config.yaml
experts_per_token: 2
moe_layers: [0, 1, 2, 3, 4, 5, 6, 7, 8, 9, 10, 11, 12, 13]
normalize_top_k: true
vocab_size: 5150
learning_rate: 0.00593
max_grad_norm: 1.0
Below are experts of layer 10 (counted from 0) of a mixture-of-experts language model. Rows are named router (the router's row for the expert), gate (a neuron's input weights, with its number), up (a neuron's input weights, with its number) and show model dimensions 120-159. Each number is 500 + 50 x the weight over its row's rms, rounded and kept within 0 to 999. Numbers have three digits each.
After each expert's rows: "gets" lists some tokens that make up at least twice as much of what it gets as of all text. This comes from a sample of Wikipedia text that the model never trained on. Tokens count by the router's weight.

# expert 30
router:457495528538459576578566448553533536485609574474461469563530530542595560479425571621545544483493500588503504548525514557
gate0:549471484544555448568449441585597503437615535426534472482472474562510599506417565572489563503474488517503468546485564494
up0:431581515489463575409498499507424508545359528530450504543505515408505383473595426446515438522523548395443585536511497557
gate1:558561471510589584570568465582456518519602496498469487527614529527538533510471511543545498475487522532470476521507500512
up1:493476515603416524594565500495495520459495516501565466500485533458509587525351579547449530459422440501516528483530479451
gate2:470495587435465550487589460422547451545544491489570609539492568630553550508473519676433477423524509481511535499486531488
up2:511486562511513465496448529572483460598460496572448498499510490425562490483497387451543495497496486459461451521586518544
gate3:481514600483414502515602471547421557489540531474508574490475561462613545523477511577543520476491511534537532467524461498
up3:379494469496511443522426595445494402439455425459539518591550524527455487554553570392513404467510537539551471423514553549
gate4:490477430590470525425533487537561606502621538484616430527498499480589585490500509608508478457486531480459580470525488501
up4:391569447496489438515411485560484433377503442623518499570535537463425517495562406409497412511489395498581456545531478476
gate5:573555442522440504477411499517382391460467471449490515498437455517560427492586424483430444516537532479490518449445455478
up5:562580550487503467434473538404492537569423512509467562409444477539495494485523517424454490543417532410487611537570470449
gate6:551485541491439508569438410527601470466469533403496359489422504466528513468451536544438425493573553509459575475497527468
up6:500514493439549389497446565490460460488534440509522593609500588491483568474589509438515489510486480447562441480481481497
gate7:498466483480487564514566561529444601584544580474520563461471553560526523529488427470598544470446552522528522532528540478
up7:512563448476609420541560408545463470441343424636500492490545457562514465446548539528467441548429428380481504500547454453
gate8:484425477613515475480498503495384443546635466478490504501575485560563533476487525576485499447512454468557443509475488480
up8:535506452484561470483533477462526509518356576485478445469513479482494455470553518506426471469547505428497501521447496500
gate9:527516512475468583508524469546497477507547496429576463570537534459539555482497510587560602416466558513396586503531533486
up9:421423587562504463493434519587577446437457435470559541460578512416510549495534440584461532423514495504562433539573517515
gate10:475435501525466572551561509523513534496676478470453457537545541454540541459403588632535576526491460568518473517479484551
up10:553468557605467538490531478515488486493644503482510466577519528501538481476467434599471552492504546502486468403402418528
gate11:509552564548525587619521434493452488470515508470521415511502560473548571573504517595539578483432500561501536579508570417
up11:495550520503447486608501397547645422359550534537608408456502463478586527574497467548488464465446485460525541521426514402
gate12:516529472450516578569543492558445442459484457460496428537594481530523522499544514525558617548549473512532451543471550479
up12:519448472465567550503634559475499557586455473421491363513531532456548586440384523555422576507492464511503520469516513492
gate13:480552536468440534476546427527512500478489459461578568543563482469568558453418549609514539464440412469521557466511607565
up13:463478475523569544478542495551497493486506488546538499496504531479519425477574469532568482615578482561491415608485470507
gate14:488568414565467533484538400537521553550519478471494451505510451528476483488581603407425436491571487523521559539564525447
up14:504504470537427458536566593402531477495458503534548580441490521479466476480503547530446584572491460444478503485576508441
gate15:583407475570465485506480468515578555486631589497511414525471497480532585477485530534522471537378542562447519595499569435
up15:535574452474485476418461496459519450478472520494496530531457514389451455492512472430389418465545508453485457443501519492
gate16:457372496529468587523575478533589522482649517519517403532533510511563532495489555618572550565429507592506520536430547541
up16:501471545522419490486475483585549558590516487553463458480519462461415435602550429399459482556535513493483566527433501478
gate17:534434479551527553601536418557561476485614547457534574542536482426477638540490538628573514517475478489470462489513548546
up17:423642535468475480463431551471420453461491466594528498458525488491450468480562516389508508488569550531508577519427445525
gets: "er", "i", "on", "en", "o", "son"

# expert 31
router:489455482502522515471523566583457503458550596443429513541552640552629541442487483539455521527507598594453440415423438530
gate0:495507608489471440513420514497566498473542477478474446534520502513534531523435481509497536390446537524462572428515530465
up0:488481418395574449426524467516522543519484468537510400456451486585408474519477545485632433477476453531575530445515562553
gate1:482568497503482471440542598498458511546606505556545497408434503464530560412447523545457462524545541558563494562533476524
up1:464563493443377499533527520475462449508488568488532466402484542529533506474500501492525422469463540558439560574530453438
gate2:441450476541540464480546546490521527507512453534466412473519513499478523553482454511536588475481569508435527440512428487
up2:441479535420510496518536495444505528473541544453461540461517529473411459526528393546463522567574555495507473426457468458
gate3:542562489532528481450485572536556545398525498543465355574492577563487416585411483466541532473403545498498499507443520488
up3:456431543602465527475502459445471563509542543505556472528504436435574662533519471423560521445532451524546441497502511513
gate4:494536425499430488528524481428489469535515546567542467367554495434613525425415470502533552554559495515515395556487493488
up4:498480521510489402540498468502500460483457576513472470429580496410589578432451402523488603439496486562496465570511445473
gate5:458608488578435480492604551512527497391590512552550469558464537458437463558425533481426471517594448477463578488511555489
up5:593445566458425531459450450522518475556467498490460542493554493593486556449531523442535549510477572577531471472455513505
gate6:446485491505580447479504552482541591588507572492561533487506550598485500422417490535519541547523545528520431474451382488
up6:545542472472448585611547435524435384491513463445390544484492515487522558488581501532477457488512492521412556459501534502
gate7:458437511526513600490503486536524532456542567478531534469516535460562467464515473533471476555522489431512400542445523546
up7:575599472635508501424438553553486541458497531520580511526454488581472453618537614465513493522510434434488505477512522503
gate8:500432594575557526491513535524530510416538455488473509561513515499526555507490564501484524470555583489497465517519563494
up8:502452589433531553521569433507487476475456456451405546447588505513516569407498545577498474431456579555381512517495466574
gate9:453458579367448528440543536481463437506557556455433558545497450502597490463567485489480468426529575464494480536457479457
up9:589542447495549540521429458541523514496531468591562411506451520549450534516489545489487460541469517550530568477595454485
gate10:517511431509456559549544526430556513607509451472397579412444340515469462403563512487541542508597549460561428572533519446
up10:535518414534410547471490506487472535528531478472436513482496428480511501420481478590516563503557520431561509579493539422
gate11:510494504510580526476555589576504552545579505537555457462541481534517555443487488424481523516533561496559507513401428523
up11:451546521482479571403513546409484564463459571431451541513492488443536427543437554455557461508477517563480501513583526494
gate12:487380462526587444498501535459419465521547560544547490436535499513472579504505453526554589466396467500412535596446468560
up12:570390513540550501509429516504458518484520517571541515377435470491421594547523464541519553485509433553467507615548443604
gate13:491492429525462527581537494492503512555524564444432515521506590381602521419469355478491444492518513470463435502525504482
up13:576481527528543469473443540562570463448469468492576465472475451601402501551592621453490518498488522495592579510509521524
gate14:425509506429456533436512499500479484548491518433510502576517434572575501452539515517446522413532473462476422506389548467
up14:561605545539502430450455526424574495510470533396399519542586471479441470469491538490502521573511469539497531470530445519
gate15:502531546546493532473445458542458457515596510480554573452473521504512514516576455553407527589531463462512635469522580490
up15:459479407550505516506552502454558591491470447493511416548487440503512506505474475438519515435571407560495414442486471601
gate16:498537611406544472459497526575550531522524511436487511533544446488516575407443556554587527550398491578548504553509497508
up16:453503487491549596451520519369551558483544477451481500534453466485514519518524380449462514477458507545500455472500493565
gate17:547624546444464534387474583470539621441498589376510513478523468578470499558503528486519585588519516541536441530483544466
up17:538498511523462558613428486461494500418488620421610426474509498476420529526443574476463453543518512472540473487502446454
gets: "0", " ", "–", "2", "9", "1"

# expert 9
router:442538494543486478493534578609462479478518602517445503572545495596578598478482547565405579513502517511492494453469478530
gate0:488596549496374476518567532482482526487470568528436514543514516553529468561465474492503543543457457461532422473456560430
up0:484439462507595512567435484428476463447489464466496543546568477387557506356582524525488464514418570556503510458431479550
gate1:492589485406486493494515501540536510463505532462510521555617406562509604558467518485502550529519478482535530494473436545
up1:548489511460553481512482517535447470523540454506540446495586509493524574456463416591635451551495553584442456491496556541
gate2:490513471471400494465476477584409423423486585449535496561550512552530511505540446485404597565524415509540476459429427471
up2:545556483494513461534480518574517507402389531484563488452529451497468490495476506654492485618472413450522561467488483558
gate3:373494526516586496488534406538490399499426495540524512467509511591450546522464567416494419532495513453595431485511591567
up3:593491481423558496572497517533480407450605422516546494451585504379451572504551414482485482486523552521535565504487555575
gate4:462475533499462480513506526582617483475557535480431480446605482479589528505538555659517569484475468451534527512528511484
up4:473412512484534483534469539485436494500550546547532425484583498499430505482430533542482602556505528485428456468413516503
gate5:516499436388517495536477492551629490530562508535438474449590435538561514509428530551477482527482491455465460548550607443
up5:540468444522487512533506488414486601474454429424483488505528479528526442533526494497566494428494478526500477524414590570
gate6:555484482553465515529595527488457505544691535438461552434468538559454540529539503485505591429547494459466613422514475450
up6:521490533536530532522471576498537558589381489457497527516506472492453496539461463550446487485441469520497519555539538459
gate7:409519453471517484498584537527593465533601560533515513470510506444462486539492581370500462438477476445615523468450507403
up7:627483469575429456449411600467444577532572498428487459531542542397460482572510512508481522481579512500433587513503515557
gate8:520480488439466504497458472521576490431344480491556547549513543431704501383488469492542532471402461511489531517558611562
up8:522589504559494530485548501500515565418464403489531547472554484452349456555524451538454410521547491509527512469529456543
gate9:429506520506549484429503555526499508492513536478538494516520541503531619500429603626474606487469477528577465554454497523
up9:538577471502561496443511467456531536470402492517506585478397494444433480487522474467480434527444546502514549546555509502
gate10:458530451540461519467539412500527449474441493480555495458511469444574541524458435515451508527413462407517489562513536605
up10:501436525499452491539519570537472439529472464481520611459542481507634527444569518542487539602476493476507506518511516562
gate11:436423480465492532544491488538477494426483525485476561561559462560433579469456498587496541560517512529473534484500463501
up11:396492418421506552573567544576504591449419496550529527604565523482410550449464530503526538518592466454479595445514424428
gate12:495499479551472516435521560580537446476530530518500574561541599575631528480525498531523547503476516484539422467512490604
up12:562539543592473429506520526527553534553501483504471513579485518569612534500458497541562506415487524446435494456439531506
gate13:473522565516459534495467551521424467444500465463467560494539446588574467500512540569478480566432473531376492501459487485
up13:544574504534553456505459556523484529525521513526441504476478538467496395529513443403539465484518586418407595462541557485
gate14:491422476536526505424511534497533499538488449445514471518580398468555606502540580548388453524469479443536527474517449532
up14:557531507523461622474464521441463570462428513421460496456430485481468474593499465373562510537493478508521462506509509516
gate15:420440514534523526552588496464545509484634582521448548446476450589404506557485485550459523507504496419480456475503484515
up15:436521512593509473529583532482520513382608566516442567486446518552424564518447532497490485475568518512469473457521494434
gate16:510481597573517493509479443547433491513582479505501459435523440515522557536506529589546560512450475589497505466553515523
up16:473545438453515481451519502456531558593387469470478511501519575463463410505547480462477405501566489463567532524462523419
gate17:485436530493482550565439486554491520512544582518432529611462494504533535430493494501525624433445462575542505479486547550
up17:573544444473473567543411530471465441535481506532444464441524401525573486446562417546455510463478459487545590485485529539
gets: " of", " The", "'s", " All", "ing", " for"

# expert 6
router:442541506544496554473588503547568447476567551458455512542490568524560492517514469616494471568547492510568417486465504556
gate0:463488562436460510434514469465490450544612487467451566428580505500550487569554457472448502481599441509498467478508493427
up0:476526540448452465482537462543522455503534535448437557509540460479496535484499412506494525480491476489538463468516497577
gate1:556569468499572472484504591548407514463526500501508500502609446582564423461559519524476505562516521470493499483503454523
up1:570511548490541557562592534480510498546542448440550521562492495540498553488580545535459463495542531537497540496477537550
gate2:545508519483529567495474496478495501544630377432449579472480518518481452516514509429512479410527554545469481447569521510
up2:467533569552542498473439501477505580471491512462514691473503471439501510508604464411538489423437439542537581449517513523
gate3:571505560449486529447491464564501537372543612454522593513520530578543542550456472563483501457522423488526401534429414513
up3:419483521547483505569536578494549533544528539492492510474624470428467429421537477485484519425501567503477484528515496446
gate4:494482499541486482456493496455465603576612515540420408429465515504408547496581470506441524508403477519467544512601565504
up4:484512472488490498472510447430436667539591571546441469454464513511537539489564448539547485577533613492402561558538509501
gate5:542459494453446500572533482537551512464576610548385439522592456539519568480448424485462458479509430531480487540453490518
up5:571382536519456508539583470544507466430465566586435386410561454489524530509482482521573436526530420537490508495502497524
gate6:511477489426520427478557538555475584508507514570501564501460493598447445522424445590506522550504502569526510462337547476
up6:494508544424536472569534450477437557541500526455579548438507526468455515453505563506418457527451553552453511467617453489
gate7:602387559396431486526534434484492480458470548565449514501418498575540456514512595372510542450586568520492565468545465497
up7:418576523512491557415517519518438424516513464492582415518511417415460494510443469571464438566425491539457446565464569426
gate8:466537573575464496372513453472588508589603464458453461471477425457538549560500462605525535476488563404449552510491478520
up8:489417498512524447565448523489439540448462491541557507588525577508521454436494547396435430521467475545545445480439483510
gate9:495416534545542374472517464444479559515561535471501549527551467440525603474518454504566495548453507557502485451442492457
up9:540532538446447485530448477549447415460505343436445450490493555580528437524475508447442456423555504477564555536519576524
gate10:591445429486471513578462509481430570483653365496500501441407591592539519556480549446541431466497486524472544568559543528
up10:468469402486516530515517533492384481420513499540474515487465501525614536498501480558493528506471478506488509572569531478
gate11:506556535444513526448529484598423542551592479465448385494559590456533503528447463548439503449466393477563497534560472481
up11:472497524488435520597542500476498616421583439477435470443492501621544582522530497501434495503516487487578576556527501440
gate12:494595484394483522473575432436482525443591537608599510400555511530506544424502483470471572560490478545481514452473437523
up12:617538510608444498533410493497484360530474493508418509552448456641511400561428504465514488464537571450573504600498548496
gate13:475504553580520460410490483426504454470451484538474507479460534653488428472390404500498510507531505456489572455506517517
up13:441494449499486561535544514430472373444476460567472489493511489614474501555475515429427463575473547453468524520522626464
gate14:511476498528476498463433493521554522578531574526565365542536480513574540555528443560482529547461516508474601487425548585
up14:590457450443486521482513448468405416612465606472588474433471457533592538520432552555526513575502554442450605536455505554
gate15:543498501513434455381537463455514532512547396536518588476488608527511458598419532542472536456497519477514522464432537453
up15:508509554456504460495491457509524497444471431522465450542515610545505576479464542438553456522545436525516553566448492533
gate16:559410522517487585449535527522468498515489499476521450438455578412479490480604620431622483420460479538496524425503428403
up16:512532539443525460512549576484506514478505400459451511451441474503520507580517583546493483473482550529488605425532512396
gate17:553448515487445475512473446464564539423524492616457412554611515547584487508497472490530495557518489551576525476460515510
up17:480371589506445477495496439448538491454513483620467431526547489543544458511490493507576534524489409539543486485474531512
gets: " |", "-", ";", " –", ":", " -"

# expert 57
router:580517489553403506474488556535462481475572507503412557556521504535547582408495523618514521524510518570511509527494422566
gate0:461511518470475478464435529537465582425474478486330581363548539537571551427455454507501585536472507517509520453477440511
up0:518485500551499547467480515569536476472604495546514607463518497477423534466534612539594407510531489499533426468419537524
gate1:395489461477398435469501445476589479414495496493517603602550429539528449505492494605537512481530510616481481448377531574
up1:481511411514428496501521532522467523389452467477484497480479474432450508480519481444504432549502487455530553459460602467
gate2:525496469471514622435460491514556460456439449484464508459540430473487374541613455487509530458375521565423482536494456549
up2:472570631497524563461478503524546499592429438460503484505552626569517469504572525549511535454475498549509539508516442541
gate3:555517571430404502533539472515574531522518506577471496491511394459491535473516523595527470502537516565416542539495523528
up3:371451505501415523532473463531493546431525467525420541506591549458481371473498436473465511503430410417580395487595481453
gate4:507487521520488448498493612486547488605528455470541498506493445537554565497472521572539525513460498509386420504485411467
up4:489511506405487533516504500530459460533471472504507467488416497502521438521521470518493464442436496554431532519482488557
gate5:524501512496544570572451463499492554574545468485501498607520571488518563467519444599571554379476481485561439512493557487
up5:487496489543464532570422443490477523428510497454502603435473515457325523523402418509460492482480515520556411514540410469
gate6:550519420490425555458463442539603438491511455470543525479476524491555555506559437576513504528505531485523458577443493455
up6:440517472502512432540502533541477613580427483541423516581489502499432503451476534382530384454439510553519469447484522504
gate7:472594478495504457472481541485502458521519524557459612516528473492513472555585573569462549555431471511436541414490445512
up7:583570520438547472448500504508498487577445525537448539531526525558494486528633545512419496551442466497442493400565457508
gate8:521462489494482491510527458514396528586497440448490520499434475537536590530494446595567544511462419512537477521439503591
up8:472494548486435489523567548459476474502484544605597532441477531495530534488561510581566503593460512483489438494524426495
gate9:511585513393532447473558459546516537521503463601379408493413504559552528532509556529510488588539488403505598522520495519
up9:525484576452477505514496499467535452483583411540576555546520484490448468494486532492537466436516530511502539560444588474
gate10:532521482467523457538509527576498497558606438442454458521398472455553420422423569538534540503500471444396469485538485487
up10:455523401464527447498543598447505543622587516451482504440524502579590484439489528541473518488511447582477472546513409441
gate11:497558536518634542423560408486500528518461481543434459488513581474495492444470524584449573512519504498571550459574527528
up11:533475469506484520568549460561469471418597534444614459502538389410475550504559487497492496630467591579570486526588569488
gate12:499576482553440448515589553535455480497569535479399577461477534535534500456462505503492520544555554554439530451551498534
up12:476455506494561524502462477501498560516423465575512496524494474530466511507522517451493582572521479505484490575505379503
gate13:500540438495463454509564531380391402446541539480484430479542527466453463451573532542516497509390493540602422612534574525
up13:379483548519504456530568477481472479454474492432557462424471546384459447506537563571519511525521552536605558587562592454
gate14:577370499445478519450539474546494444508476518556538591435475511470514484485431511462552551500432495453481549469617469511
up14:592425543459408495492521533527506443494495520529529573444506516517554534483521514501518542484407447484598543442543472592
gate15:517549468564442427476419479523697539525445493391542536548503552478457589523590505536575532536463479507485447509458531524
up15:495523476380513551496509437513431412391488505532439487495479509473568488545482428469484486498494458524507576559523512479
gate16:503565490488508469407494530547495509512579445433517506514500499474534512475441543638481526460498478456514497529479474513
up16:362495540498512479513513484512497545525579460387532658669491545559536524426494538464551472526538534548509515518404485545
gate17:454652557544529409456482521492525456549520552469546481502537451488532463596477509499441533575593504527536516539461474546
up17:517405538472477623507548459497561556421518546519503573550472507524428517438490506482588455447400494540577544445417556491
gets: ".", "-", ").", ".\n\n", " was", "\"."

# expert 55
router:466481504459460612442487544538500480437604555526427455528481585525588601454498560547406533594573519563406482458523495528
gate0:408532459462484524434466549437448523470600571491511468460454574462498494512525459515483540478583527463489521449531500471
up0:523485490570421592493489459456576471543519584463506539499508509487461419467498529458466453475426454642457521479466477483
gate1:498431466519507536485495490509465486438568480586529528586517590543480483483502587445416468497487473512401464434530632493
up1:479357496523536462500496542552437502544412401503570534514467499468422538497450485492419482501593513428507521470511481449
gate2:533440474445500527502387509428566553506618416541470504416574529518474503526406524542521472518557462546465481554580421472
up2:544509487552534492501514527451447532538544563491462434487542465603413453513443508583442495540472537498573557520498358458
gate3:517521416485515618521452572494497451421527531487450452560419564575537465432521501556532574507554456503473471471507582520
up3:565495359502487526549437482528507426546450467506503533459423532477539490474517434414448471558502513472480506577498476490
gate4:468494479540513560492446530487458546492551477550429500502491496497531612525526497471551555543478519545422548465553466532
up4:524588514427390518530575477490513564427451563488412457601484467533531434516495434488493388513550448533517403466491554512
gate5:457416446480524537575459556478559517434527570515474490541446558487526425529524516588470557519568490537501573433560484433
up5:470477583520411458504498430492569457526512483561449451489537545479463510482523406547439550524484456558498493477507522553
gate6:455519456453569488570464495486540536504536590539435477469497436484476536415499508540476491439464467450508504480527432448
up6:455573511476464465575441454497516425485437438475506387432456504520571628561457509518480367474483419521594500537439430549
gate7:454440562420494524444522623433523521505492485454460503581511584476471452528532470541479508494600447490459465592618391539
up7:449547581487525582515508595508586455416467548453550508519598473550493575482475447582572473421517509432493434498544489492
gate8:429499438419478516448414464505485436452552500512526491448501452499529504505535520598554504564486499485432485439601529436
up8:570423519412529567451516479470476454472487543586509527492510504526459496565458435510528462598409552465500543579464467491
gate9:474544437484444559558585493504493503496422507506529487601535445516504511521542511521570523492442528553501614436408513570
up9:538461531487532469360513525507514440508482528463384515448461496555365377477438608381540438502453510505478528582440503429
gate10:468439525419542544503543544401472516461664519534465503543551584553543515455509471528497477597497494457492523428388452420
up10:408515515514453681421568476478490551557548507503540531551535516483482501506552529473494550563442464483488434481489486514
gate11:476439571497469510508525542519527632583511488469451581584543416483439520456439479439483461564514532593464579440548451457
up11:476497598485452545487569543584438503530546476455500454494487497512454498540547418497502496511483478498544599449422419457
gate12:478484546443469474520578526461478474533579484427457420383461547542469511388540542455467543472506502494470450518451532442
up12:465540493542550499501397455461546548408440466587482446461556506419575538518517567445534571414502473434534426445456462486
gate13:521470471529435561466429501507461492556494482493444525538467439476490598456447564536476442460476486531514532456579476457
up13:494397523550423465508507501468437595563524508538396461536454584444450512473465544493512499472527509512510490426480436498
gate14:441456604476575557423487529494580448425594480541422455465518507500611525445579555579465504536486483482433431530511580501
up14:532524509545469450521532417440513543519536507524511505515548507619533533524564531480502538465410464452501549474565466579
gate15:463510474547434546431555564476444443382591496561461499422495535546544516452492484561492493570506432483474559376583503515
up15:615513541462555531555539482538500523554414554565578443515491523541544519451507485413495484435349478482474512639488558455
gate16:544491410536513483512450453486523423486681467569489432451456520524512549527497511576484517553511504501482515476503487536
up16:490471494404419486434565519511514525576376516457517538556531508540455430456542499500481416537457429467510513536556517461
gate17:485564565497439520572528509541587521405475517562503545559543541598567528488450423481555478560524442460498463458528470478
up17:464501613522454496552508578451514448339534589539554514519560423609530500518414491497542562456620410458577436446417461538
gets: "as", "h", "ak", "ad", "ar", "at"

# expert 7
router:386521510546412502487573521572632471457617558457457514449453505479594517508531402630504554524489454509497416538561482584
gate0:514488543508486512513512481507535491533450471555465504502538496468388588474424535451480501532500605477562526506532547464
up0:596535556470507448514458476469466456573462471527392469420507474480520489390470552531465506590461519446510566527473632570
gate1:380445530565520577539525501537422437484501494605530590379539480487510579468519457448478496440484495596551547457587585503
up1:531488507493481617512581527495423442476503495491608504476514544533521506486521541462461506458465435448480509450550592529
gate2:483355565567567398548538513634537514577559515483495481488474516509500452578481500428495518517398510452510518542467576572
up2:520470540555442467537540542454448555479501525543548599471477504463544522545475534529471492470489532490556467588467570461
gate3:546480421415451499579489476503500481496462575465506492462547424434506493475544577496544533477528526643516561490484467566
up3:513470421414447518510492469578543465497488543470532394462467411437524482436514604553521586524519458587471511505508520617
gate4:480418588480508564512511469565440487536519517626434528495496548521466551487471419473539459469470451512537555482476499504
up4:506454496460490512412499523657488520502515492502538515562483397475487614462569496450486430498539434478568489430631631462
gate5:463594400451432499567516450426539519550515435525482524462559499431572528565508434418523583591518456530505448485529480434
up5:554389601548498414485503568520466507424533552530510592554430543523459539503430538484463500444532543426440530498435491543
gate6:471614509523446536547560423482509465497507462454497522378429516456626482534452500434534537470569552490472514516525438585
up6:470442499489545480462458515474530475577508497535492477615574498615381465455538542549491443470492469503538475494500504413
gate7:491576496552490434478507367491525557493520465426503521478522449530528510546528495461528497436546483525456530441535456490
up7:525488478459516545560582493514467503454579437490499466532434441484468509442600454368490498515598489489536488477503580339
gate8:416540482489532528453497469593588469467512612514473487400539544580444495486609530587450555564474464638452394559543453587
up8:579499531556485459580522497343475457521506439474560556572480484482582540508367467486547472450555535419453510546420557504
gate9:506471612537568557513452432516500590456477526528536534413377502559502556524588437467480506483414407540500510463490477487
up9:518601431440419424376444615513563480507534461428488530530443527483493511623483493564482489500474426423467532517495552507
gate10:558521471562496515516450497543522467451601514495466451479509571454571426513526604556506484518446474611483524527520405515
up10:438501529464520583413521540461523519533459525490571476479468520531447618522517402477510510557531495458615556471510515380
gate11:476470475503515525473510519514440444443385606571521581478487564522481491391466524555532479515495492591517441485445470547
up11:513492535488514399556438525535460512473520501434448436580571532483490462470540508467456461506473550454568544518488586534
gate12:496510627507512441627559514486415487505470496469527523462562526427503533525530458471489521518538514458494478537460410503
up12:547455473381495442468472524621529546455475404536584488483520487537523540540524522537480445506475503473471565468560447474
gate13:432499457441364536536468429495494523421583435425503368489458555428435609537525439495518489503481479496585575440527502351
up13:512575465454439456550445467535614488579594460455480472469467506450485529522479404564542452494473435489479604514556562417
gate14:460451542552483538419433537548566506399623493492510507481462537445494492492573491560554519534490439542476448462545522444
up14:493579452470513465540547438523421574549437512516453512485565459544556537521491427450541441502510538432533445560494611563
gate15:372506496573516502563535466559574514460578521446483503479394515452490524556489469522451601543477441406386400424503459520
up15:509504377467439533396537509441534397489487583443605552571501508452515594566450501549514459488612505542517494608429519490
gate16:435474471510469465458516471563560506438522553547452532413578508501465542523520515495506572527428432520426537517519490511
up16:485453510480484527491450473535417496522444405507547527531458560461480484494498536441489540401536507461576471550518529457
gate17:481358517574495436494523533621505491455493506496563464526512492478514439520495497577447498518425428458547420443439528483
up17:426505506450560561468438467516397517512478480510510555550446471498337610514511460457469507403459504479564535540512522449
gets: ",", ";", "),", "\",", ");", " –"

# expert 12
router:413511513562500519453551530587547407515512493459455503524525581524578556461513476569517513482621544525546520527518440472
gate0:452574514450458513476521504434563454460564565533507488500423507516505488516512455510485588533508507472450465538459380440
up0:544427532506555485557452532521406556562455479522519485509562449501499499430421514500459398482466549552549489522526550525
gate1:513491439485436500403549515545450483492542598543609395467637521531467512529413465526515485543582529507609427512577467466
up1:534532453444439548500469490472474564381459480457483599477499504559435485486496508548479602543544530513486525540564596484
gate2:520484491578471563439524547512479570442511539507552439455603514530572557513510415450483516609462511488519479519540435436
up2:514568530492545430519528562520521572533498525561441536438514521548469419460499500558606572464560546485439552511487513542
gate3:550535485439515433500556576635570518529479480534490410594509526471450433529496478529454555470420434524473512585497484521
up3:540463534552456448558451507518594481521487432486543523463458539499418486468463493561532548526437483504466600623473352529
gate4:561615376538477501413518496526527474445546506519514530421536542506472546461455590546568512495486463523533423434529362535
up4:509349531411569551569488502450488500438472442565545455456511542499509453562566427500519460529407512440431576555489528415
gate5:442470546422457537437445516516552437465554441437393519498545526491519470496432445648591464429486503420500529518527447543
up5:486451501482560552448521585490549501588552414480393491557479517476499473510452512528519499480532443479553551533527533570
gate6:353554531533432422473446419550529526482530584507431546382409499428553424476534523563445547506438470495540455585516421545
up6:512434556538479474459544544496488557582500484422439486443503615545526475461437449466570560440484481499476534536473507530
gate7:638429468569489391474574589555551524372556571464502543498466512479503561439587566566578433541458442496595452535513526497
up7:512395435524573400531558546533593545427527573513512586530471524472451590517540566518553426495514536443577500494581502445
gate8:493495590407429475443593530572566481545599509566544506512496554528565564557454379545542444516603462501505539576528403448
up8:486532460566552537608483488440459518451462539515475430532496494465524481482491538480508434485361508461486505448491542470
gate9:531450549454458587446499587601480504411539471471586531600540435411469547505452522577492433441386453506604620454577519524
up9:494517553645519437496501543445481503506450494492463450444443566563537506436564526478380484506512570541456492508466486474
gate10:456502503490557492513555463461479444475511535386482436487509536607530539571523523555546513453576462545458547537485465412
up10:539452497519535481468458558533589509561550576543508495458580472436458503516481419410570590464496505474505459470485574506
gate11:557463459497493472493478553547491457432514464423486499521569453562589495484535408508463588549495476564535467507515469459
up11:608511462511376450525418535466394479431458617482522441550537410465551570513526519496507569462547509560487351496532429489
gate12:489457510459473444620540501477434531422457523412458503503570482485447421458494546532549489472600553520536497504438439513
up12:537402423501546447519572546493437513461417459382537446533508558492493472430568517498521491461615595489602463531423490490
gate13:490525512411575464536504534539548499572507569453593528453555435533436465491553539504499530584482506562452407525552586494
up13:501472518410529475477509565526570525590575479492456556476551432511434500532460486478388501476471511557527495529476539465
gate14:522536487555446509403510498537492550528528586568450550447494526425559460511543497583485546549471598504581512569547392482
up14:489424548479513467561550474528484542514490435468521517493535546542478469451453585520577411517507441452433469541515566547
gate15:492485475596445497428442475548539477517476445513412474394447551541576602529471494583498587566492560519463538534581396510
up15:518438573432564577541580537482454467483516493492572488532598443500454370501506430523499455455466499486517468554441562464
gate16:497526506548485490530509447485504430432570540435559523535472487567471621510571478527557456485430561538563550538514421398
up16:517561523570470451409476505472522422513461557393515522505428441480501618524608502410510471504463520520557535522493397457
gate17:567539449543409465534557558452385482457484525566426458496495579507551484545485579514478476563415537530508514596506452473
up17:585534477519405467444617558511501462547472476476527465492408499541510419512520546558541504554502471490465546532525476519
gets: ":", "-", ".", ";", "′", " of"